Weights of a small mixture-of-experts language model, trained from scratch on English Wikipedia: a sigmoid router, a variant of Adam for the experts.
Below are experts of layer 5 (counted from 0) of a mixture-of-experts language model. Rows are named router (the router's row for the expert), down (a neuron's output weights, with its number) and show model dimensions 0-191. Each number is 500 + 50 x the weight over its row's rms, rounded and kept within 0 to 999. Numbers have three digits each.
After each expert's rows: a language model's description of what the expert responds to. This comes from a sample of Wikipedia text that the model never trained on.

# expert 63
router:491577544577504533502446461492453512438460479524515594408544509539560459430524436470516399522509383514527457547468444446464483504364550542400465511551553524492522453465499515515600461531402461552483483566488522530581556444472422495525474439481505517541433586429507440490491412470430498505495581464419521556545533486526566576464523451563502507515475526537494578394503492527512573597460459496471477499456500547469565548554442582624385493487527496537409495569496446491552527404502474426509607501505486454533542551534613468572512438470514498540449464570412497509471505488524488546
down1:470533465462479481532460506565420511411500501491449489448469536665490604500489458479506552486545541457520512559534516472422532576441511502469559533521366454394523495500552505435473480526465503450501485450468489515482548556589466424626545433542452634397518543499416570467427508405488553483480527545539487555518497469458496462467509502450477485541496530499475519559503516467418531570472539548405446493542459495597551507567451504469495514563517530563583491459434453533550464417497524559521494547432485463482517556530378440464512454490540414503494496457387593480587564570524566555
Description: Short letter pieces inside names, such as u, h, er, an, plus sports nouns like back in "running back", Final.

# expert 58
router:537497551500518535550423572547449479470538495514463570455533470480654514463428477462490418527492474554527483499434527423414456419390504375374527505614595460443533531517540484397536468579402439507472553612486502540535536490505495419522471484531473524555496582423468502395521435475460515473446489524468444518536483548446498568531587468537497514569499541511440518462546475585531596506577431524391455454492504568438556538471494458461453434453511488483508423575471534507489527439474566453491572462461459469476546536521584511573555512543481415505535457526497553515520444531478537478
down1:462508598495504555518427514501460551640488452568517478553507442452506449540479446404527438513474460574544502531557497494534495463580545542490476533573564470590491422516489556443445433432510436560485483524510563488514496517511463490571521509385413468565472386483510485521574509524507479469536522462470542458425582537548452516490409517619397551518471412526364456608546569449498509493455490598538505465528532496442445422572559486447510578493510445553455456493475478445435559542516557552492422558470410545528433546532439530458535447497520514496465559474503433454501437427543545535
Description: Beginning word pieces of longer words and names after the/of, e.g. re-pose, depar-ts, ance-stry, New in New York.

# expert 29
router:488452481466639463499456552438434437459498495545551524506509412614551524538493452448537410488598444542473492560458467479463467524485446413408532457498544570445554538445528526446476510544451408547509517589459490551585493507527481553476514379556530496545484567522544478442531409509534483459446470501408501524494531529503535536466524478442481540471524550569447421527537453551504531496510361510506489410537535564446502508414484603512520453394495434453531399525503516497508476510441509444505468514469427483422589524538594474584450496535527503560492474495513625583429408466556514539
down0:531464543510503585596506486474497567492454511502532580527480490599524551512555452573564458467494390504462476483569520501468536446521519518564441538433506438462435480554485537560563576560476524409560501514519447487414591501445525450444493416456457542498526570506521471513485449490538413542564509518466538486450410501515504495485584440446558456449515606496466417461499429499471525563490549465485511521511453541502474492552518471466455575438614499505597480540463546565507565330401509482445522497447600458511469482474547466422397600443565496454489534589522429493518551586418460480
Description: Commas, periods and semicolons ending clauses, plus common nouns after the, such as album, film, season, company, story.

# expert 24
router:545483529482501419479517483495523450437475528485433588389536462574553506485499415492519357487456460495454427529452464457490443508405506501453535469516545485532504501512503439457695568516452493607513561574592535592482481466565517556532446470491589565525475600481508443556540453534518522508535445433426550548490531448497467547523641457530492478525498505518422584535519473499594499615509445639501532497452499540505498497488449581415501507479545519459442448563473543490480495501542486501467474460508483514539517577575487483530451496513504409461448513505346502517465461436514508474
down1:402508492497429501387506437437538452467518470492509589545489494494446614598430566479471502444454566537448576533477526494499451567474537473432536479515513567493531484499402523509492621467530439459445586419541462505521510562494503462519559452528550538425447513447457477421578552469488545471468504466493469444468530531529523555598549492485592446431483480594593593516446499485528575473511487516574577525445489553481564561435578370531518506475447497439507446541435434544512573465518478537614470509484494504445461419530544528534535603462447529464443394535534520520530424456459466546
Description: Words and pieces in album, song and band-member text, such as background, backing, released, and fragments inside quoted song titles and personnel lists.

# expert 15
router:488495544486502556556484558436471451469448560477573544411484471539537440436497448553548455489519379539488391551475488421513507447454459504468578476558559433463545486545380528480518514533462512536544555515536535652618531495421529482459580467512521548489382614454539489529576477496469460484503469446474520575489518518538525508480510468458517555500581490522526427494572532556475549496455483590525467443541388580422480576520416528559531467499519388578481502479547513545486475528431574485508464476422489515421500534482499358445511445521585511417459438500499531496462413474524452496
down1:475543489538511543475555491518562425433516424535408544458451520440482512565579611487516508449485606456429482476464525569466514527462557423505496554469399522547542464505470506517462422487544549526552449475560449463410510516508425465621569416451554402536446520448562482483441487512572485501542589499509508494444428502530524528498505555566498535557457357532464556470472474389434506489606512533481475572436597457552509413406484472475564521499456505475501537442475468466474519451510492511583541447556507531560552527502520446528496590499449378593524468574474553544544583525456499443
Description: Closing pieces of words before punctuation, especially -ation and -tion endings, plus nouns like career, season, Gallery, Venue, England.

# expert 54
router:530607493475514524540441518539494526440534535492515556398544495501598468453408406514545457497526455473459443519496377442419478458351535528382440510570540472477542484520514527476586511497430468600497468512518486533570512493501486479536497461547537539539466642400456464510536474507408516495488536492411479573473473517508537545528568456522536494549448566504472530451547513527562540577473479513449486474422476517439594484552369516559451505475561458504458478559558436502567604475554513406511607458526462474496430536558572460564476486484514487513408418553431414512521543496492518477
down1:466468496408402421398543501562482537521457493521540464459483474430540578433480548553508475549471508574536456483501580437495432516404583495438509537477542530505543507537528534516572561479467424448503487557478484526423390566517456538385444520451513518492516408621458470505507509511505474529439631526410651501495510509564544486507542552476415521502586559519453487521474504493470468532550448517531493407607592465506475496531537463553484456472465429528487509562489512423457569510535413532479460513468503435537559434460557595549499494540460522531415486545398536492462613438473514533
Description: Words and fragments in sports careers and seasons, such as head coach, called up, Later, and pieces of athlete names like Jab(bar), Ham(za).

# expert 38
router:466501492545594462571461514430518463460513439518521547456509464503540504523502561455543485471572465472482447482519558439398433468501467490508556432491600510469573452552428451517530467512535444497518529537560418547515534487471448443447436518552600648445430531404562556543530512507501484458471588461485466528438542463532474544480543452523467456490539421473483510531618405501536525479451471609448490490437407511444542564448525514532464478397507485469556477540488572492504398506444492541467533455450474548414526674534552440475442527491585468539487540535463524581392528519416447541
down1:515498481499551521538514488415462588498473466488482559470415464541495543472571554489591537470451454529392499531464527503612487495354542557492457460543410442550527554441525476535511544519581482532502421467499487459393552470445507406504508459436448497486563518454524467581494515541419476469487569577518467398471495648519502512433494433568548439504436470468450514483528453443494440623559454465493536511503566473605538392493548545550452562475559555684536552551496442473525499505511509474510503465463491515496550559445483468484552495468534542502468536490503511500468503365513580479
Description: Of and other prepositions after a place or title noun in geography and history, e.g. Firth of, Duchess of, between.